config.toml
experts_per_token = 8
router_score = "softmax"
routed_scale = 1.0
router_cosine_scale = 20.0
n_groups = 8
groups_per_token = 4
tie_word_embeddings = true
parallel_block = false
init_std_down = 0.00368
decay_fraction = 0.911
batch_tokens = 65536
max_seq_len = 512
train_tokens = 475200000
Below are experts of layer 5 (counted from 0) of a mixture-of-experts language model. Rows are named router (the router's row for the expert), down (a neuron's output weights, with its number) and show model dimensions 0-111. Each number is 128 + 32 x the weight over its row's rms, rounded and kept within 0 to 255.
Before each expert's rows: "comes before" lists some tokens at least twice as common just after its tokens as in all text; "raises" lists some tokens whose logits its average output raises strongly, later layers aside. This comes from a sample of Wikipedia text that the model never trained on. Tokens count by the router's weight.

# expert 50
comes before: " the", " a", " to", " in", " their", " them"
raises: " them", " the", " it", ":", " similar", " that"
router [141 124 152 155 133 170 149 167 172 208 157  88 192 176 162 109 151 100  48  95 157  99  88  96 167 139 129 156 113  54  81 164 158  84 139 183 101 139 123  79  88 127 161 134 112 136 102 143 127 129 139 172  70  66 143  93 121 182 145 141 135  86 157 182 129 106 115 148 129 123 145  56 129  99 173 112 114 112 103 143 111 156  77 103 145  97 108 148 141 141  83 114 143 155  81 183 156 101 100  81 170 161 176 114  88 180 104  71 132 104  88 102]
down0 [165 152  92 151 100 149 185 193 146 170  82 120 177 135 117  60 146 150  63  99 172 138 119 136 137  87 121 140 151  87 106  65 148 135 117 196  95 133 149 128 152 125 214  97 103 158 108 120 158 181 110 102 148 121 123  93 170  91  92 132  93 161 105 135 103 104 140 116 147 141 116  53 164 147 125  87 107 121 177 159 117 184 177 143  89 116 165 211 103 167 118  83 136 193 144 125 126 122 163 143 130  90 127 138  80 107 124 148 147 144 153 145]
down1 [203 109 176 113 132 113  78 192 141 136 115  60  48 100  56  75 153  31 158 145 103 151 152 115 164 105 181 122 129 157 147 163  62 164  92 101 103  94 201 117 168 109 134 111 171 125 176 117 140 135 132 133 123 146 142 192 144 142 117 149 106 124  99 189 118 138  84 124 143 109 117 192 159 132 136 141 117 173 171 115 126 120 133  71 127  85 153 125 151 105 153 120 128 138 160 112 116 133 162 111 135 147 132 130  90 151 111 175 118 106 109 141]
down2 [135  83  96 161 153 133 185 139 100 117  98 178 115 108 107  67  91 165 121 174 139 109 148 121  94 134  79 123 144 124 164 113  79  94 157 141 123 105  79 170 116 104 123 169 145  41 162 146 124  68  86 148  74 126 146 139  98 112  85 109 119 131 111 133 174 157 210 140 100 137 113  97 152 103 119 165 190 107 118 130 140 134 157  88 161 152  71 118 120 135 118 143 138 157 125 182 161  91  90 131 151 138 144 219  75 140 104 101 141 140 132 120]
down3 [131 113  50 153 140 119 154  94 102 193 106 141 163 135 125 190 117 132  81 125 103  76 103 131  98 159 123 113  85 155 136  92 141  95 147 135 162 131 179  81  88 133 101 147 147  88  57 134 157  78  78 137 130 111  96 117 160 146 116 178 169 152 147 132 111  95 147 107 152 139 110  99 125 174  77 123 151 122 145 116 143 127 111 185 100 164  81 135 143 144  91 109 127 137 152 117 186 166 140  96  82 114 133 144 105 129 178 150 113 148 135 113]
down4 [158  99 147 105 126 136 156  96  95 158 146 119  93 135 172 138 141 101 149 140 127 128  59 165 197 150  91 151 142  73 145 125 108 169 120 113 143 150 166 125 142 182 148 101 115 141 121 134 109 127 122 170  57 180 166 157 116  86 141 139 111 148  68 123 187 133 163 176  87 131 154 128 193 160 117 152 110 145 155 114 101 165  55 133 125 108 130 147 114 116 159 131  97 117 128 140 192  86  80  96 113 114 154 165 151  93 118 169 134  63 122 108]
down5 [ 94  94 107 134  71  81 126 143 126 129 101 143 134 107 140 112 150 151 157  97 121 125 182 136 109  95 153 188  93 148 170 121 158 100  49  99 140  78 185 129 141 138 144 144 155 114  74 130 132 146 144  98 182 180 125 149 164 139  60  80 158  97 115 112  80  70 111 119 132  76 102 134 135 111  92 139 104 127 129  88  84  99 164 124 124 179 150 156 136 101 132 175 177 127 124 124  88 103 184 126 138 163 138  73 150 134 143 106 133 133  78 129]
down6 [192 149 127 120 103 137 122 113 158 157 103  75 167 161 170 112  71 142 153  88 125 132 103  74  98 100 127 138 138 114 152 161 139  93 107 132  73 102 132 164 121 129 122 128  79 146 102 107 135 115 143 157  90 122 145 198 108 103 130 122  86  76 211 106 119  85 152 110 127 112 179  69 200 153 164 140 187 141 141 142  97  58  98  66  46 181 119 114 113 103 120 125 136 174 103 156 129 146 111 131 130 155 160  93 114 155 154 142 135 144 118 157]
down7 [164 125 130 123 117 100 196 122 162 108 111 124 130 150 124  82 183 160 147 150 155 106 156 163  88 153 109 156 155 151 167 124  89 116 135 155  83 130 103 130 165 103  59 121 181 143  73 136 128 125 162  74 129 152 119 118 103 153  96 144  69 164 165 204  93 119  96 142 131 153 140 107 178 137 143 105 173  95  98  95 106 114 160 164 137 110 173 159 130 143  82 148 111 172 133  77 149 126 100 160  60 145 124 186 108 146 115 126 124 126 102 147]
down8 [112 127 138 160 183 155  97 127  99 155 156 138 178  65 112 136 153  92 110 156 136 110 199  74 104 124 155 148 160  74 161 143 160 164  86 114 136  92 191 152 182 128  98 126 153 124 139  94  59 108 135 151  68 154 154  99 150  90 145 199 131 146 132 135 110 105 154 160 107  82 100 179 158 101 146 127  86 108 110 150  86  87 166 124 126 101 107 102  73 142 146 108  48 145  72  86 129 120 137 184 174 106 124 130  92 144 197 142 160 166 113 142]
down9 [142 105 104 122 120 143 107  96 100  99 137 168 172 102 136  30 170 128 153  94 103 117 167  83 182 157 121 141  63 129  72 122 157 147 109  53 108 122 178  87 117 184  99 149 119 141 145  90 113 149 153 113 137 136 150 167 128 164 206 118 152 156 131 129 132 119 150 154 115 112 132 134 117 140 169 122 128 161 114 139  83 142 148 154 157 178 136 107 114 111 133 185 154  84 204 137 130 128 120  87 139  59 112 165 104  95  97 136 125 125  89 125]
down10 [148 133 110 111 138 154  96 170 112  75  94  72  59 113  66 158 126 185 189 165 156 163 109 159 153 145 154 100 188  94 123 143  99 181 113  93 143 140  91 118 160  64  98 161 127 148 134  89 122 102 147 123 170 149 128 112 128 122 154 148 158  97 116 106 106  94  77 166 130 107 136 136 197  85 141  89  79 156  48 111 178 157 126 158 145 134 165 162 126 102 166 122  84  90 149 121 102 161  92 166 137  76 126 147 176 169 151 131 140  71 125 150]
down11 [ 51 132 114 101 161 139 159 145 102 108 117  85 111 123 179 115 166 171 125 190 220 190 100 193 110  85 170 162 111  96 109 138 103 127 101 164 187 142  95 108 168  97 142 126 101  87 140 104 108 156 136 150  96 122 115 171  97 139  94 113 161 142 111  50 144 137 189  77 138  56 136 114 102 160  65 105 151  94 172  97 139 144 129 136  77  71 118  99 148 167 144 147  94 113 165 165 158 212 135 153 130 104 119 121 120  86 126 131 125 135 137 119]
down12 [ 84 101 165 157 187 168 145 113  83 187 117 155 125 141  92 197 161 108  88  84 148 116 174  68 114 117 145  79 173  97 130 134 139 151 181 206 190 123 179 121 134 153  89 118 115 154 109  72 152 100 155 142 136  62 118 110 108 120 105 111 109 127  71  79 124 165 116 148 133 130 144  76 120 117 126 161 188 144  57 140  77 120 105 101  68 104 141 107 164 153 144  89 149 132  28 158 155  95 161 144 146  85 114  96 134  82 181 111 127 133 128 138]
down13 [129 169 167 142 144 179 112 185 138 132 104  99 138  96 128 142 111  95  99  91 200 118 168  77 168 128 141 107 189 102  74 131  74 147 160 130 138 163 133 122 140  97 157 151 139 104 130 154 123  90 111 149 163  98 154 125 140 107 137 115 144 112 146 199 178 183  94  70 149 175  65  75 105 188 166 131 164 149  69 154 232  99 125 137 135  77 169 123 169 139 157 101  76 155  99 132 135  76 165  90 132 137 107  99 120 150 111 117 116 129 143 132]
down14 [ 96 164  96  86 109  98  45  76  83 134 114  75 107 118 123  98  98  89 191 121 102  99 215 153 117 143 162 133 116 192 162 154  63 113 110 129 139 172 120  89 146 123  99 138 140 152  65 168 128 113 145 163 175 163  94 137 109 101 116 112 117 134 118 137  60 122 117  75 136 101 125 147 111 168 131 152 189 129 150  85 172  64 178 150 141  72 102 105 111 163  42 109 115 143  84 115 121 112  79 125 114 122 137  79 145 142 180 158 114 158 107 191]
down15 [ 85 143 130 114 145 149 192  90  81 154 168 108 157 119 101 171 146 143 113 143  87  81 136 125 100 135 114 158 161 115 114 134  47  62 139 137  64  83 123 137  95 169 191 123  85 195  90 151 176 138  93  73 152 142 123 130  87 153 103 133 137  71 131 127 122 166 150 165 142  88 125 133 102 117  70 108 152 118 176 173 142 145  43 126  87 126 119 118 121 107  89 140 178 161 125 170 109 144 143 146 109 148 111  86 149  63  59 103 144 113 195 180]
down16 [179 173  67 130 127 116 138 142 151  90 139  94 193 106 138 138  94 113 143  66 117 106 156 163 148 105 137 100 144 150 148 129  96 121 152 106 128 147 117 156 137 167 135 104 200 137 109 151  88 161  96 146 145 159 147 162  39 128 169 155 147 132 190 132 179 145  98 108 119 105 135  96  77 133 116  71 152 121 158 180 136 104 119 150  77 127 151 158 126 125 100 116 166 107 125 139 127  63 124 164 138 226 179 116  87 136 132  85 137 131  85  94]
down17 [145 146 138 147 126 159 201 163 156 162 183 138 177 128  94 141 149 100  90 121 135 110 143 108 127 123  97  99 177  76  67  90 166 156 162 107 168  77 150 126  88 137 124 159 163 140 193 172 109 106 175 116 176 113 135  77 117 141 105 169 113  99  74 184 126 181 140 136 124 136 140 119  78 115  97 122 103 115 110 116 147  96 181 134  99 125 166 132 106 165 102   3 123 196 105 104 156 149 146 118 144 177 164 119  86  84 127  72 121 112 110 121]
down18 [113 119 166 104 139 122 184  54 127  64 133 130  62 141 158 122 124  97 135 141 127 100 139 112 153  81 120  94 134 110 112 111 125 108 161 124 130 184 146 100  94 127 140 118 134 114 172 185 153 146 112  98 159  99 187 109 185 147 130 132 160  98 113 151 118 116 172 176  98 140 128 151 149 110 173 128 131 125 141 128 125 151 153 164 105  97 162  84 141 143 183 159  92  95 148 132 179 160 150 127 180 154 115 110 161 117 169 172 105 100  93 106]

# expert 104
comes before: " ", " (", " century", ")\n", "age", "aged"
raises: "II", "\".\n\n", "\"\n\n"
router [ 89  83 134 150 102 122 184 125 117  48 179 116 157 135  91 141 143 103 193 144 110 129 183 151 165  91 150 124 120 111 150 148 125 107 124 160 129 173 152 135 169 100  87 184 137 107 155 119 104 140 182  86 132 177 137 146 115 107 129 131 124 219 149 111 138 117 144 188 145  42  47 141 133  98  95 104 151 153 151 119 153 139  32 163 156 100  95 109  89 119 124 151 160 139 100 159 161 135  94  69 167  80 128  99 180 157 151 182 132  75 121  38]
down0 [157 135 112 122 104 214 140 152 135 170 119 151  93 148 161 190 153 154 134 118 192 100 189 152 144  82 132 142 150 178 118 107 171  66 142 156 106 106 156 163 143 145 147 153  56 136 108  97 216  74 112 126 106 143 135  97 151 101 125 117  99  72 119 109 141 108  91 100 106 141 142  75 139 113  72 127 105 124  75 131 190 152 178 153 119  67 162 135 105 112 115  77 131 123 107 122 117  95 159 117 116 180 116  91  96 158 151 163 130 103 124 115]
down1 [142 150 164 190 126 136 179 131 157  95  62 129 114 146  91 121 148 182 135 172 229 147 115 173  96 135  86 142 108 138 128  88 119 152 145 135 102 198 109  65  90 160 103 161 148 103 117  77 127 118  95 106 109 136  80 120 110 139 123 119 131 151  92 113 139 178 126 130 100 172 123 181 124 124 114 119  89 122  74 104 162 169 104 151 121 129 132 136 135  99 100 110 128 152  86 160 191 153 163  81 161 173 114 181 161 211 144 108 119  96 185 135]
down2 [140  65 134 113 106 187 163 197 135 147 133 112 138 174 126  89 150 111  95 129  79 117  85  94  87 151 157 130 152 142 118 125 105 124 104 150 120 136  32  93 141 113 162 105 125 118 128 175 105 128  95 132 109 149 145 155 126  72 140  79 112 129 124 151  93 134 132 142 146 131  83 127 185 155 145  66  82 146 172 105  83  80 184  89 136 129 144 178 195 149 119  88 138 109 141 124 127 135 147 120 100 117 111 164 128 140 128 135 137 137 118  75]
down3 [137 120 113 126 102 140  91 125  85 159 135 128 172 121 113 110  70  83 202 203 139 131  72  79 132 139 166 146  98 119 134 129 154  44 113 119  99  75 109 116 104 119 132 121 143 148 114 112 187 182  98 145 139 114 163  58 182 124 186 111 138 121 139  65 120 107 103 166 137 170 144  80 100 171 100 156 178 131 126  34 123 154  64 119 151 124  89 172 134 115  78  72 180 113 121 145 117 136 135  86 127 153 149 114  73  80 101 102 117 117 104 198]
down4 [ 70 131  67 137 158 148 115 129 137 121 154 162 139 127 154  61 172 123 128 117  99 201 114 114 150  77 193 152 103  47 143 155 121 122 225 104  92 101 131 119 148 129 133 138 175 122  94  77  94 124 108 122 125  68 142 139  83 136  52 128 105 151 139 114 122 149 186 128 142 135  79  77 170 126  98 147  93  81 129 154  31 112 117  87 143 127 132 134 127 117 121  97 156 175 131 104 130  92  58 105 108 163 115 162 179 111 133  82 128 138 160 207]
down5 [115 120 132 124  79 170 100 181 116 139 158 119 158  99 131 136 160  97 121 123 145 117  40  54 102 165  68  90 152 181 119 141 190  85 116 129 175 102  91  97 105 115 136 111 159 159  72 135 123 143 156 164 100 141 172 158 156 126  86 160 115 108 105 123  72 130  73 126 132 141 128  82 155 116 208 147 107  93  94 168 157  91 100  97 101  97 110 132 122  84 100  63 129 140 139 127 136 139 203 106 107 141 127 142 168  56 105 149 142 172 193 144]
down6 [151  78 141  76 131 148  77  64 114  92 155 189 109 139  83 115 112 146 118 113 138 134 155 100 104 107 161 131 165 127 122 200 170 137 126 102 134 160  75 101 140  94 179 117 131 116 133 102 135 135 189 104 163  92 172 119 132 118 144 125 125 144 169 103 114 121 104 169 113 169 202  61 159 102  93 143 121 117 151 202  72  96 116  59 145 158  92 143  78 117  99 103 140 128 148 112 113 145  80 161 100 102 114 123 104 116 138 123 122 126 119 152]
down7 [ 83 108 105 131 143 167 151 141 139  95 132 204 109 214 150 118 156 142 128 147 121 113 126 155  79 175 167 159 120 127 130 142 146  70 173  67 151 124  76 120 114  68 155 130 166 134 137 116 107  89 158  41 116 154 142  98  76 117 102 184 132 149 164 134 125 137 154 147 139 106 165 154 110 149  96 111 139 154 104 110 161 162  95 104 113 134 131  77 109 152 157 117 207 167 143 143 119 109 126 117 158 143 127 168 117 126 150 179 111 101 118 177]
down8 [162 121 144  92 152 140  65 123  99 160 123  86 129 100  96  79  70  97 127 176 137 138  67 145 183 145 130 107 136  97 101 176 151 120 122 112 157 195 156  70 177 190  31 154 161  92 182 124 107 123  87 118 121 123 102 125 124 115 168 158 141  80 105  64 105 135 225 199 131 120 144 141 157 145 160 128 143 108 131 118  90 109 113  82 128 117 112 129  95  96 125 119 164 151 142 125  88  99 140 142 109 192 149 134  91  99  87 129 137 142 164 109]
down9 [151 235 146  99 112 164 101 127 153 127 144 122 106 128 133 153 107 152 162  71 185 115  67  89  70 190  81 107 141 106 126 124 170 183 164 108 157 142 122  95  85 130 120 157 131 135  72 150 113 115 142 160 150 187 188 127 185 133 118 153 118 138 123 165  87 138 189 195 122 112 141 148 156  98 143 160 163 134 127 148 100 141 100 159 142  96 166 122  79 133  97 153  84  88 139 144 123 188  93 141 116  68 116  96 133  76  74 156 133 155 147  93]
down10 [133 142  99 136 124 145 121 112 159  93 203  89 117 117 130 138  70 194 157  76  88 109 146 163 106 142 118 176 106 116 141 111  72 117  59 123  98 132 126 138 121 174 106 107 145  44 130 118 163 140 139 136 176 114 175 128 115 177 182 173 174 101 153 129 143 140 197 128 120 174 130  71 139 132  90  93  97 149  54 130 139  73 121 122 150 115 170 137 124 117 154  91  98  95 135  68  94  68  98 135 163 133  96  50 134 118 138  89 110  99  78 129]
down11 [123  90 127 112 167  83 190 130 190 101 136 115  88 134 145 152 114 161 160 183 179 112 169 128 125 122 126 117 145  65 150  97 147 118 164 120 144 126 178  75  74 100 185 118 118 179 124 145 167 106 125 162 123 115 139  44 171 188  98 162 148  71 163 139 123 155  54 113 159 125  91 156 148 120 198 137 128 128 141  94  69 155 125 138 170 117  99 123 118 152 185 117  98 146 192 148 120 159  77 116 191 179 135 166  73 130 145  86 108 121 171 149]
down12 [113 109  75  89 131 133  59 110 105 103 134 130 176 183 143  71 128 223 104  71 182 138 144 145 113  87 136  97  99 125 127 161 107  91  51 210 146 151 120 126 176 119 106 108 111 187 109 147 110 125 135 131 125 144 105 106 128 142 142 147 111  92 137 123 100 154 214 109 131 128 116 139  96 169 128  12  86 135 144  87 108  82 157 143 127 149 107 124 160 145  99  76 151 135 116 135 132 133 158 128  35 103 126 130 112 128 142 130 111  86 158 111]
down13 [178 108  91 102 141 130 151  98 161 159 112 113  85 110 148 129 189 128 149  95 130 116 119  91 166 169 119 150 124 130 132 144 175 138 194 116  83 110 126  92  76 175  84 136 121  94 105 157 157  97 156 113 120 169  77  94  62 105 149 147 163 101 135 141 169 140 168 159 105  90  83 160 114 172 118 182 149 118  62 152 118 134 146 122 161 175 149 169 159 169  75 122 113  82 105  90 141 108  99 147 131  97 125 106  76 110  85 119 126  90 122  99]
down14 [128 151 123 111 137 120 136 122 100 100 104 171 152 126  96 175  90 125 112  90 118 133 200 197 151 135 117 175 168 131  87 145 146  43 133 129 170 135 156 122 126  51  90  74 148 101 154 125 165 136  79  77 140 106 149 120 181 109 111 163 202 114 145 146  47 164 134  75 127 130  95 107 146 176 135  92 167 149 144 173  66 148  94 143  97 199 113  92 110 112 144 131 120 107 156  76 125 106 134 159  88 164 118  86 102 173 133 124 103 139 148 126]
down15 [115 109 140 168 109 104 107 126 142  72  63  49 152 136 129 128 125 110 133 111 112 107 142 166 139 155 114 138 150  93 139 169 128 145 143 148  93 157 173 144 109 109 147 127 122 160 125  74  92 203 147 119 170 122 108 110 143 121 162  69 131 122 126  72 110 173 138 176 139 132  87 160 135 185 147 185 107 169  95 103 117 100 173 158 127  94 171 186  76 111 155 110 188 126  81 133 131 139 160 101  51 118 115 138 163 159  46 173  84 102  91 159]
down16 [ 93  57 155 116 127  65 154 192 170 196 150 148 149  87 106 127 103 134 148 147 152  83 104 138 171 101 136 191 116  80 147  93 175  89 177 150 102 107 102 166 124 110 157 145  93 140 141 120 138 128 102 113 152  95 156 132 192 198 124 137 182 100 101  87  91  64 124 141 136  98  90 136 120 137 107 160  83 109 100 148 151 150 149 125 109 124  56 166 123 146  58 126 148 121 105  97 128  93 113 119 118 106 122 135 151 118 118 117 114  86 124 103]
down17 [115 126 118 115 209 137 120 104 118 153 160 148 148 100 137  95 122 175 115 131 139  69 115  95 119 126 126 165 175 161 125 155 123  65 166 116 106  99  70 115 113 111  92 122 132 153 125 158 134  93 125 183  96 109  93 151  93 129 175 104 200  74 145 115 150 108 160 164 136 155 125  99 133 179 128 141 135 114 157  30 112 106 122 184 144 174 113 171 151 147 122 131 139  50 143  68 152 120  99 141  84 129  88 141 115 139 137  76 137 179 164 187]
down18 [146 144 146 129 152  91 109 122 142 144  79 116 120 131 179 103 111 162 150 150 105 109 140 139 135 107  80 124 171 173 118 145 144  91 113 110 120 155  93 156 153 104 138 106 105 140 146 154  30 142 135 157 132 157 125 148 108 152 101 145 105 123 141 167 146  98 194 107 110 123 108 140 105 222 106 120 101 128 132 142  86  97 143 157 116  70 121 167 150 197 118  69 144 210 161 111  55 148 182 137 121 104 102 153 123 167 113 146 123 104 143  68]

# expert 53
comes before: " to", " the", " a", " with", "ing", " in"
raises: " injured", " enough", " affected", "sted", "enburg", " responsibility"
router [159 141 151 179 118 173 205 185 144 130 148  87 158  92 107 170 175 146  88 101 146 111  97 154 185 131 145 116 161  95  71 143 150 129 140 162 128  86  86 175  83 153 158 119 115  52 113 111 162 140 155 146  69  96  78 116 106 144  79 118 122 126 123 119 127  54 164 169 133  99 168 117  94 106 119 132 115 104 108 159  83 163 114  86 113 121 113  60  97 146  60  83 144 179 133 119 119  77  49 139 129  96  97 111 107 123  94  54 162 126 121 125]
down0 [146 115 148 135 122 172  95 105 157 140 137  58 137 149 119 151 132 158 205 102 183 129  99 138 171  81 140 117 150 135 133 154 128 129 159 121 141 155 154 158 135  79 138 159 141  77 134 158 157 155 113  91  91 134 140  82 116 235 144  87 163 128 116 123  56 134  79 113 156  85  91 187 162 121 161 160  71  92 136 151 156 127  66  57 124 120  95 142 156 159  80  54 140 153 147 126  90  86 137 203 123 103 103  90 153 131  87 130 151  98 107 136]
down1 [ 63 152 137 103  92 112 152 166 128 131 188 169 172  99 130 185  78 156 163 129 162  82 108 185 106 129  82 174  92 129 128 119  84  92 104  76 132  95 177 160 195 184 180 128 113  94 127 140 133 131 142 150 104 155 110 127 156  44 113 124 168  83 148 126 151 100 131  99 155 131 101  74  89 102  99  85 123 119 112 220 147 122 103 119 130 118 114 102 132 129 106 158 173 155  77 104 105 152  63 117 168 135  91 116 113 155 121  81 131 119 148 127]
down2 [138 147 117 133 109 165 127 186 132 106  65 140  93 114  88 119 162  98 193 202 101 155 118  57 109 111 127 119 111  99 118 129 156 163 119 142 136 153 129 117 146 102  58 157 125  87 132 112  87  75  37 113  97 138 205 130  95 128 144 116 120 181 149 128 155 146 120 113 147 184 142  92 123 101 105 130 221 106 117  96 124 170 104  89 144 161 165  71 146 120 139 164 122 171 147 169 176 114 143 106  96 157 173 118  60 118 108 129 121 140 177 156]
down3 [147  87 154 112 141 120 104  84 100 142 125 104 139  79 156 117 145 190  68 157 137 124 154 109  62 153 105 141 150 104 130 131 175 157 118  90 107 121 110 163 190 133 140 149 146 102 100 128 137 128 141 144  93 145 145 147 108 153  95 128 161 131 140 104 154 106 114  93 106 118 120 199 163 106 121 147 111 186 117  96  51 125 129 142 137  68 178  99  77 143 146 122 170 151 152 101 123 242  97  94  51 154  92 171 132 109 137 157 117 147 125 171]
down4 [103 134  56 118 149 123 151 111 135 110 154 158 185  64 168 172 127  97 161 173 114 132 162 117 173 153 121 129 113 124 105 129 184  72 122  68 120 182 136  96 127  75 122 157 137  96 103  98 180 160 133  85 110 102 167  97 171 132 126  80 130  62 127 119 147 137 153 114 139 130 109 122 145  58 148  99 123 183 169 130 160 106 122  88 101 148 142  98 125  98 168 122  95 128 134 112 131  60 101 145 100 183 124  78 116 163 129  89 135 136 131 156]
down5 [131 170 129 153 222 173 122 119 130 121 142 109 109 142 132 158 103 105 155 169 129 146 211 145  97 140 102 117 125  79  97 106 100 116 123  95 124 104 108  88 130 152 128 129  99 152  95 109  89 102 111 166 110 129 103 141  98 150 145 148 175 100  20 111 105 164 198 126 109 102 113 105 109  57 176 100 142 144 124 161  86 163 165 120  74  63 131 129 142 116 138 153 132 216 128 173 130 113 139 131 126 128 118 176 156 133 137 118 124 177  87 102]
down6 [150 116 164  86 155 138 138 142  88 180  66 109 102  89 124  65 108 162 140 119 132 115 101 128 111 111 168 177  81 186 114 156 158 135 144  96  83 157 160 183 129 136 145 119  92 128 141 100 163 141 107 128 164 119 182 139  80 131 102  90 106 116 128 122 145 133  97 167 133 172 137 178 171 142 173  91 154 104 163 128 114  96 115 133 154 127  93 188  90 135  17 147 106  65  75 109  72 158 135 123  56 118 162 167 164 108 128 120 130 121  91  86]
down7 [ 87 129 147 171 169 138 145  71 116 110 173 158 122 221 140 148 139 155 132 123 144 156 116 122 158 101 146 154 130  88  82 103  69 185 156 140 159 160 156 125 170 135 175 127 119 158 135 117 128 105 152 188 100 119 137 118 139 109  99 131 112 221 153 159 168 165 132 126 137 132 163 172 109 106 149  46  72 132 150 122  98 135  93 116 156  86 110 161 125 172 110  88 145 107 150 144 191  92  50 148 183 161 113 145 178 126 100  73 141 109  49 163]
down8 [131  95 101  90 108 151 130 142 163 136  44 115  42 124 235 134 148 105 117 111 124 121 115 154 132  96  82 150 121 109 125 113 148 164 141 155  88  94 139 126 180 109  93 182  97 135 139 144 126 163 138 142 150 157 174  89 129 113 138 108  63  76 199  92 149 119  56 123 163 155  97  93 142 116  82 122  72 112 115  76 135 184  90 152 107 115 106 151 192 170 117 136 174 124 132 147 142 116  88 126 133  86 148 145 154 109 111  94 152 135 140 130]
down9 [146 163 112 114  75 109  84 166  43 129 157 132 163 128 119  58 201 133  90  87 115 120 184 125 143 129 166 143 110 133  90 114 124 136 117 107 142 115 115 128 138 176 131 116 100 174  86  96 170 104 184 180 203  81 129 170 150 137 170  94 114  62 108 143 156  80 101 115 144 144 146 126 168 102 202 103 168 118 158 108  51  79 171 122 145 203 117 173  93 109 178 104  93  92 158  92 134 134  64 124 129 154 138 129 128 136 156  84  98 183  94 124]
down10 [140  88 187 116 130 157 108  90 131 122 116 133  78  76 167 168 175 154 115 109 117  63 194  79 121 130 139 171 126 103 176 145  67 127 140 108 135 104 155 183 177 104 113 123  88 111  90  84 183 156 118  81  92 109 132 145 124  75 140 130 139 102 126 126 139 169 125 138 140 100 129 142 123  98  96 163 159 105 179  73 103  74 136 117  79 137 161  87 181  42  66 165 170 167  98 163 198 163 161 171 112 118 143 103 127 154 110 126 155 100 164 122]
down11 [138 149 151 108 145 148 174 101 161 104 106 182 140 171  86 128 149  90 108 167 106 125 187  64 132 135 105  64 168 136 111 192 189 122 150 143 136 152 115 108 126 161 148 144 201 117 114 159 142 106  81  99 124  88 179 104 115 148 118  86 130 147 117 136 129  99  80 171 132 178 134 146 143 116 127 195 103 119 140 150 122 155 140 123 105 151  97 115 126 101  89  79  92 150 151 103 146 150 158 132  83 169 118  85 170  87 132 142 115 168 128 195]
down12 [127 144 139 125 124  87 125 127 149 190 137 103 104  20  66 132 145  75 183 153 140  56 155  92 119 105 141 112 175 155 102  88 157 166 117 150 138 189 139  93 137 137  64 159  76 130 128 179 134 127 143  82 143 127 166 136 117 139 164  78 117  58 140  86 147 150 100  99 126 121  59 193 121 171 111 129 111 166 106  53 152 101 170 132 136 143 136 138 171 108 130 113 147 151  52 115 139 138 134 115 161  89 137  46 142 139 102 128 122 123 124 102]
down13 [162  96  87 106 112 145 111 133 106 129 141  92 145 119 130 136 105 117 103 171 176 163  82 168 108 139 134 114 108 112 125 152 136 148 201 106 189 138 117  45 164 105 135 166 183 141 161  44 127  95 101 193  83 115 131 147 137 116 142  85  77 160 172 183 132  87 112  95 137 151 152 121  99 187  82  59 143 150  99  98 103 190 111  84 133 127 103 128 143 140 161 149  99 182 164  64  99 133 103 153 152 149 121 185 115 106 161 131 124 166  80 144]
down14 [110 116  70 120 153 116 139 108  94 150 131 218 153 120 110 127 124  85 155 100 114 105 170 151 132 146 160 133 101 152 116 158 112  83 119 181 143 147 161  71  63 145 164 145 112 105 102  72 113 120 150 112 175 119 170  91 156 122 109 134  77 148 140 168  52 135  77 193 103 167 176 175 166 145  92 117 188  97 156 138 149 108  55 177  93 108 150  95 105 129 111 123 178  48 182 128 136  64 113 131 104 137 123 132 135  74  48 130 150 106 129 115]
down15 [101 191 122 118 125 136  92 168 139 112  61 123 175 142 181 119 121  26 130 139 111 114  79  95  67 141 119 126 134 122 125 103 121  35  89 192 149 106  61 116 109  93 129 151 102 161 158  91 131 131 114  71 131 172 139  76 162 179  57 163 108 145 146  79 101 158 131 148 119  94 118  98  76 141 126 141 154 115 147 147 134 107  96 126 152  77 122 161 207 114 112 111 142 128 174 167  93 133 100 124 141 137  82 148 110  68 120 133 149  85 180 154]
down16 [152 140 119  98 128 162 171 139 104 170 117 136 134 113  84 101 160 204  78 121  94 202 135 196  81 117  81 116  97 162 169 103 171 130 158 145  89 106 103 174 146 173 169 113 109 137  96 104 195 137 199 162 141  36 178 118 154 126  90 166 160 146  99 148 153  96 196 115 139 119 121 136 119 130 152 137 106 119 121 107 128 116 126 209 146 138 155 105 132 128 136  95 104 144  72 110 146 187 131 105 120 144 128 103 124 108 143  96 128  78  77 158]
down17 [122 100 120 115 127 171 155 117 120 154 150 145  94 148 122 150 137 183  83 164 150 138 148 108 124 130 134 157 119 117 143 154 144 149 147  83 138 105 193 163  85 127 100 124  80 111 189  96 168 132 111 103  84 153 146 128 166  98 102 121  81 160  46 172 176 134  86 139 120 159 131  83 158 190 180 143 132 103 107 107 141 209 105 129 127 179  99 138  92 133 152 142  79 136  85 110 130 144 132 142 228  87 155 166 152 119 114 121 144 151 129 113]
down18 [173  77 141 144 125  86 100 132  98  99 112 113 104 122  36 190 127  67  93 116 157 159 172 135 149  80 119 133 127 133 127  90 156 126 180  91 130  55 111  96 146 147 118 139 178 146  92 113 180 179  87 143  43 172 138  96 200 169 153  57 166 136 140 137 144 122 111 131 114  99 119 165 207 197  90 118 136  94 146 112 145 158 177 115 168  64 106 133 173 131 103 192  89 152  95 115  94 118 115 105 148  63 157 149 106 102 123 105 120 117 133 157]